Experts of a small language model: 4 picks a token.
Below are experts of layer 2 (counted from 0) of a mixture-of-experts language model. Rows are named router (the router's row for the expert), down (a neuron's output weights, with its number) and show model dimensions 240-319. Each number is 500 + 50 x the weight over its row's rms, rounded and kept within 0 to 999. Numbers have three digits each.
After each expert's rows: a language model's description of what the expert responds to. This comes from a sample of Wikipedia text that the model never trained on.

# expert 34
router:389430502471553454597419580554483433490432560539465488483399493573429468550452496455488467609568532575402494576446507550473563459476453471431483506536418485489526548546509458518423556505450521561480517445524424504559472484500455490478567435
down0:454536534416483544469477542574521607430447471530502524551556535468554570546493589566541478581437564514492471548490454404486542479506462533418537523547563511515554463501570508510446472491535481515489444605487251471527578487516502502431493472
down1:496515489570463471578581457469556440472489539524424495431578409409450485478475474507563564531492430559539492469445545507501442458581486441455579503503489516475446500453449526616529420590620553538523555525601535475503464483506473423532462428
down2:543602403544468519509504537479441468561391525392525559511548478542427420479539481515462446526461432483566439551602574479558515505542519554471513472515469557473462583514446531548511496440552557431507504411555645523516476481531501446501496617
down3:556446456416519486569451487562576441454471451544480550498504494578478557492529502423498503507534456541605452506349473509493509479524465495590567426561490517418508425461498457481477484547432419519579451424505493411558538573522475605454565500
down4:556482461434540504554562543587579509535420497415468464475494551496465525426493406565476453591507469426555500568547417529631445450412391505461430459511457478409545510478508461512566483482524595465443456488536438446523545449493455548503474441
down5:435527502480466507443520541473539505480485513489542483481452544532519527481473580470522490559405539557491492479530477531547453485451426469507479544516515594472525563540475498471498514603442529567450486474460401531482488569496489543431559512
down6:489469537513481438455469494514513535538538437458525494614467544498423559465547543484487551567583539519562497561499504531484547506499513457510479549575410515401465552477458426487376521404372482499511475540488643528476458517547427604465454521
down7:388537580516496467406508455476463547417553430487493525468486569499581457484545514540551451506476545550497468488525386468467506476498495523473515478524527450603572434506597526467548566577478432511436587486449581492605437578536406515483420497
Description: Spaces and words following a year or number (1745 cookbook, 2013 timetable, he then), units like minutes, days, billion, County, Stadium.

# expert 42
router:450505532532484554506538494566463500593511512572481567515564494463538507484507513525575449573443527539476533498451532462506537484539462537515592469473395379412547433546520539404480462433447491468537349457498489517484505536428474580529503570
down0:454529497406486602454484458526520505424467517537538515499535513552546563511525563551548468571500541528475490475542531400539487480536551525468596510560559495528444493485634518434444394510515499525552451569485267494475480499567518546387464458
down1:523509482570423436580437526455536461437538421540468520439577442417540481445480474478518474511483460535524538420456559495477464559510496437498613504530520498523533431489450500538570386580595502549535552479628581511594453499547462414490527429
down2:489530504572548534519462526431456493498490513388499531513481503534487396461583429509472516476521481444518515536466550557459485547505486476480519574499459522410567628542482442565488501485517564530580485475546648513484433496487528435496526515
down3:546508484532525473587489521440428482488571527468476492542465467565511516487517524467560559524548436544568536502467573477512531466611510509514543457604436481448547471518520471468493509475475465510531485474478578398494570576476397568543453461
down4:527520477422546495528556573567520509634544522460462490435481538423502485458475474560496453498477478505567508550504551563617387474494445449544455523528603452463485593438513421507578507494458544522468543469519457460481528547453449546470475455
down5:431559563500558468455584518529527556486539538499554472490452512527464543487490522521558484582434456530469483484469395530522489495423480477494400495560513498551577492442483523486532547511459449505473445534505438572508525488475569492479560523
down6:533413473504405438504438517595498510513550383544509512488503595427437469489565517546543495473512497456480538622438485524452518529464510413524471464520496448420512528494381464508488489525470469457448505502520581562536459520559471523442528540
down7:455540491544490511484523579442475476482571412523509449477495551409594411526480493541517480576453595499507546548469513501527444502479436524432538452452510521560552517507512512471445496513452558561545547531472533428539409565428378499541527527
Description: Name pieces and proper-noun parts after a first name, such as Singh, Smith, Paul, Creek, Hill, Park.

# expert 27
router:483498468495542473469517479472445452515556488520449410435437595510503423518468485454564353503542515496434455508484429542481440551548471550463560553466569367583566446458508544487523549536535560467547517491544441398543518468544450498549461545
down0:426541530429484596509415521549555573462451503512579472440580494566504530545562480527515488578413535454480500472464550429526593476591494476461544526572549521502499465511557450519517510533481499520519432552484282521503522585499491520392527502
down1:475500430572476446578521486474518507510509487503450506466577459433494424519423533531535476529418463453528499497540561488494547466611465442485573512461503572452501424406367523534528430537629496524502528509580510544509509517552449391489525471
down2:436551429495533478506483422467421441534494469377449519512501494459420443433534493528440531494368494458545569567545498583519534500491523509464523506467534428517451488449557509488486478479467550542460445532598640552453401473472581420523537523
down3:561478501486446479528424487471497503490526459513510450487477569545553543492527469537524507467537423585434537491468517542520531497492529510435481381529456579465519433466544498537439532499501387505477540420503534418502486656493436503571441464
down4:546564449476551530515478603564450545577443548456528511558436574453469518448545472469495476506497438540554428522565517461620458477388497451556434513475549498493495538480443441536512450535466580445488507538528360455502488537528578524498537468
down5:504574536487477455500554443506523572476462507513547489525507565513480510499489553537533483521442517611473598429381505585459542548499524559504473578526579460549573521457473474531556490480470426552432450461451410520526501476533577550418451485
down6:476497492430496529465560533501462502500522438510593490566519495441461506445539567537506476526593477466488459539631455466569520508461551445442519519557521412471522463431518428510441556446435418414479551597379626505512480538499490533460472504
down7:541536498440629529532531476462461533408486425551497542509496506493643546512469495546472534470433572554477564518439450445403552427524542510457610452489426465478527449552504513490392526494449474395471527569465573535481485534495448453509534444
Description: Forms of be after a subject noun (is, was, were, been, became), typically after a name, as in "The house is" or "Halimuraenoides is".

# expert 59
router:477492505486676495423424476541481451462544411450569488528491531483577508488556476535528530394498465483488472449483478547468501507594502448615559491506464537488498580440438539538495592540524591534436503587509436564432494478461451487447445567
down0:406543595457527572464599499548541553470611531491465511466514514467505515515497555456629469586494592577541488484480487424504455448458528425422534557527562432528474434545558479455469462561463546609502477629497342498543502528516514503484522450
down1:539499474527496544580476477451532517420485568498388501473541435541451408512474501518542459582494463542559480417479567503473507473598456467471571548463470498421469447450507547573513418564602518523473504481555570590463439483614473498471484556
down2:565512460473463570490459530417433412484430501498517582519534560568513468495568441497472472505404425471472464576508512560442553427493520490526514526508501496486532555521482457575569381430416461509530447505510688526481463457540434432483582564
down3:550427536457543462550528483456580526508456485524421596534529465550528503434455592461477465503579470629535437407434584563477467464538557543473486454536497544487426495474515533493462491544522488487542562547407524500507556568571482606482476454
down4:565560481475565524396528583591487457497485589481494516460464570432511529471495458566557465527519475541586500551600488490603465433478463419523495520484509467482535510485502424457552539461449633478473448499501384419443498537531487570496522399
down5:495618572502556459490485508508530475463504480577462478478495514488548479469461515498512519579437527607517510495507456527423517473491488506496464541543584504499510448363448553477517543587475531544454482585502375568529554449555574523477466419
down6:414540477490493428439548474515506496502537396657528539572502508433424532461469599534448613471498460452575507567440421480517547494410544466503550519453454450477431492420458457543457501499426464453453480539555621573429479522539537550410495464
down7:487546540544495465483510572460526571435547452423560475522519519479570463562440428597488480549520500607486502606528499454398487465506554455469522473494514529587516449559500531441444396515457467455508482493432617462578422527543438539523548406
Description: Plural s endings, quantifiers like many, some, all, few, however, and articles or prepositions after verbs in careers and seasons.

# expert 47
router:421519520551522524530581544444457578606613548458495538410471455452517527541529558470577502500495573481438487492427474597423545562510533542499462495485468542557537543511506459386471506534597571433454468538534486471570463585506498495528495434
down0:468542458453568469502497513606467470447497486547536524544470456475529545504494526458481513659494506464531495550458493452521542495422500440501548561557484608496436535589611508469503504522502445500519425514525371506469463506448483545360480529
down1:494561458557459448617491506498517530469481534495418479536570483405479433386550439561526501465507427442578455562445602510626488503591469480537547468503437464475473493463469454517512432495558504491538553463511598497486482572584449526488486527
down2:498534454436482543461458548453494483563484490450469624470541539472507487464454437469543487602429423452504407567591580460550573542460565525469572616531478451430494543488491400547553492479554558471520470492582719517513457417517505407568615597
down3:525453507440547556555486487438568448486529526530509478483475448628500480489608479568526501434530508494489513472461560492423489558474447575523544507629441467498478573512569465504515561484501467497517530431467486537490471564540438618509393461
down4:537532495385504492481501608536513530531520573418513489505482554399509547454462481534515518551478443489546495552544485508621431477431497485504450556461531450413450557448521472531540538524481518469490579444531444469434520547424480535468479448
down5:520485493587565437494579471539526533478448525587535463430438504507489557430448528425594405552410478527520503494456456503527470470531555525498469490521517549448516589542548496526471436529417396502498561493491474504461568422512581498470498512
down6:499452513510503488479540567522538548586518440517499479563431520472473551458467596524513509499502514560494466550531528502481445601408497427475432559479448362477559416420492471453481533508489444442524491584514674555545499492552469463478520525
down7:498515559506508557501452604431484485462499409494450521507420523496628485518451406478555450487520511564486540510493500406488468471489548478575531542499469540487540485536554559443529421498498545542509483490492705554476500552531476493567489427
Description: First pieces of capitalized foreign place and personal names after of, in or colons, like Ra(zan), Bar(uq), Kh, Abdul.

# expert 53
router:471514512390524470496533529566490461500546597566500478462620475553547553571422518504513455582458400552392519506537502393521549425483534460511493397577493508532546485459477494574457446448539460518511514493500466532517454505550553501459508472
down0:480591574437474543447507512512509566379576520561593528535553473492479526580501487537504506624486449501557528452472546429438492497454479449435534517610493522492538395512527480462489492521484534570511426621503330410551522536497425521476515540
down1:539543465554518526551477469496431436409424541461379458373478525490464448519561569520595512577406532575483577550504523535517516530483482542436530513439464392480550407402422506591523426460499547499580548521544473535431399582505454478474467414
down2:422572401571563573433503438431415511583523443381464541505427495488446478517509416469488485563403470540504506514520559453522480530428518440405494439520481479500519530501481538481500507500496608531501506466610690560447464526437454428575598571
down3:537465487503536578535490484445487485481574493588465518571547533468464583462462528511512511505489480571534445510463516519464461500568520511496515464552479560456501471519446499444466472516535467578502543472423549465571527641553493514423500473
down4:557517429466554460520561600528518477526481526496498499520544580464512456472466456509448419530541446513578504468552531550580409446453471538507453515583472447423508568424445498485547481396523571461470514453539424492428490517453459532529515441
down5:438639504518567513553535508523472536539486461529438456516498515551444505451503581467526499413276546546489535462484576553538470497450576428525455561597586476435538449448526497542513511565473457524485433432502375521463451518551562497376510450
down6:479425528577512472463543447518519553489607431510481421584504506443481555555529468491569570466566469443552526537461512547465572500467450429473566498501504541376508477446437430507552512430426446427461559554433661508517493498530484527432547514
down7:466450502423596577541465512478498510426477412573499479512502585452556472533534396530468450460462535501490512477431489467522592436458466543470493458461420464499505447510467506386485410460536570598498533470462629434609402549454440471542528417
Description: Function words like the, with, that, for after verbs and prepositions, plus capital letters in codes and formulas.

# expert 39
router:357514438530591460476509539515571561550565455531502470452528547646452527456548477477490490479527435460565470470470512433607512422543526559518610549538451521561581494447512570531539513495550581558496437514484398463535376533521506493495501482
down0:430627467401506620430481505580552586459448498558475447474500556603510589527457444559513553529490498441542526455452503377520536488418466507451500487563496526552500521544524484474472530512554456561478407590426363488520430579522506532375519490
down1:500578418556472493564486451422477473411422481497455527443552480474528466496488561513491526556403495451539466475468521470528502518506464533519653485507498523556533410486517536472567370532585558557486565529575608477421484556589454513527472431
down2:512545485483461551497478527458450428492399449433495528500516443495447469444617403469445477563416520503514566597447521522458550535438559425513534515497525397488534521480533546496473481508543570573609531509621697565468391492578535440515485493
down3:551430429579449456528517499567546487386526462523571445487437537558452534551469564431584584464530474474480461587429532539415466442401505538493579458556473533518456464504547451500516513592514517500500471511569527508532476621518487626458426500
down4:514457534451563465492556566616512414575508540455473514467455528410554528471500491497403478522532421544551484561512437478647402498462405481525432540488489530434558551476510437493535517447457526508480491505584376407452519523472516557485479486
down5:401625490475612505514536436512465602489521507454512492503437488541492553464443652535588500537439484559488495464487471529466475564513563454466472530568484470511542550449491511511502541461419441454460429500514419498585434530499516489428481553
down6:493498539543383437471528547592507596493467465596538482533532558464462494528568617583536498488537460546534475529458534533504514505503547452537504502551429459414529471409473482533492561384431405445486470436470636548471389511476512529444484464
down7:528541496505500519535467515521538480426552445422513503500483464483579485600469380471457493521425451544521484521448456461480579467510465499542544485468548508530578482478478630404496447505453509457497557463507637503525427462505457491514516485
Description: Possessive and object pronouns such as his, her, their, its, our, my, him, plus some unrelated word pieces and digits.

# expert 21
router:483527416452605497498473513575587455438501547541570496467497459554536530542506508560494482514450492542474469496467397483503500494493503499567525568533508485499556545432479524516412464482497520495526484545447425501520540493501561468509552537
down0:467540576480470544481529517579553568447500514541538487563567464514598525580482488535546508551431525486559487418459556400480521475437487577449503584454485488447476476560509500475493515510540427528540443583480312449476534441540537525439496522
down1:525539391494458474536501506534455405461437472452444511496521563421422440506512496553504499572477504480540513499502495438562501555515490533494539510527530500528423417413426610651604439538606536495532515540602462559497420471505483485465475423
down2:477595406533503560542431504478401533586463485486516573530532504556508465500546488485528462509469485430550542580490508486510519524432578573498538456474506484470483539558532460522515529475516566536460442456520662574506402565519523400572496593
down3:517494535437464472500474469557586491525566499574393552468563515501525542519507509557483535512564472517518427490419596545464495461527488469473551467535496468543428480435535506422445452540479503612523502535382494370520470602511443527461523472
down4:519554565420567479483575582563476462528456489388493479493473541407468525416452553487526467469531496462523430542567477495604501468509493440477452522461481539430501512465491438568479479430553516470441516420561415548477504611479490484448490502
down5:508555546441514445530597512492555599434476502508449512526534489546487546489421571523465508489373537593455506508466510528484514458460477561444495484522574483474595515456578530489473513498476498531450548609559400506453533450513587489399548526
down6:532508562543513397503569534591519592566479452541552479641435508354482514481494591463551510511556524519565414562454528533416526524422469441451492497507436526454445541474511489444540476500474409561483586530479663575407496492448486548389444483
down7:491557522510502494467495550465503432416477516483530572479478556479529477533490500510540496485504485624561506547471512418457563477490494516462580519509467477598558527488423548499525495564505507583472579529452612491541410434413464511533507457
Description: Articles and determiners after prepositions (the, an, one), superlatives like largest, highest, first, and line breaks in sports infobox lists.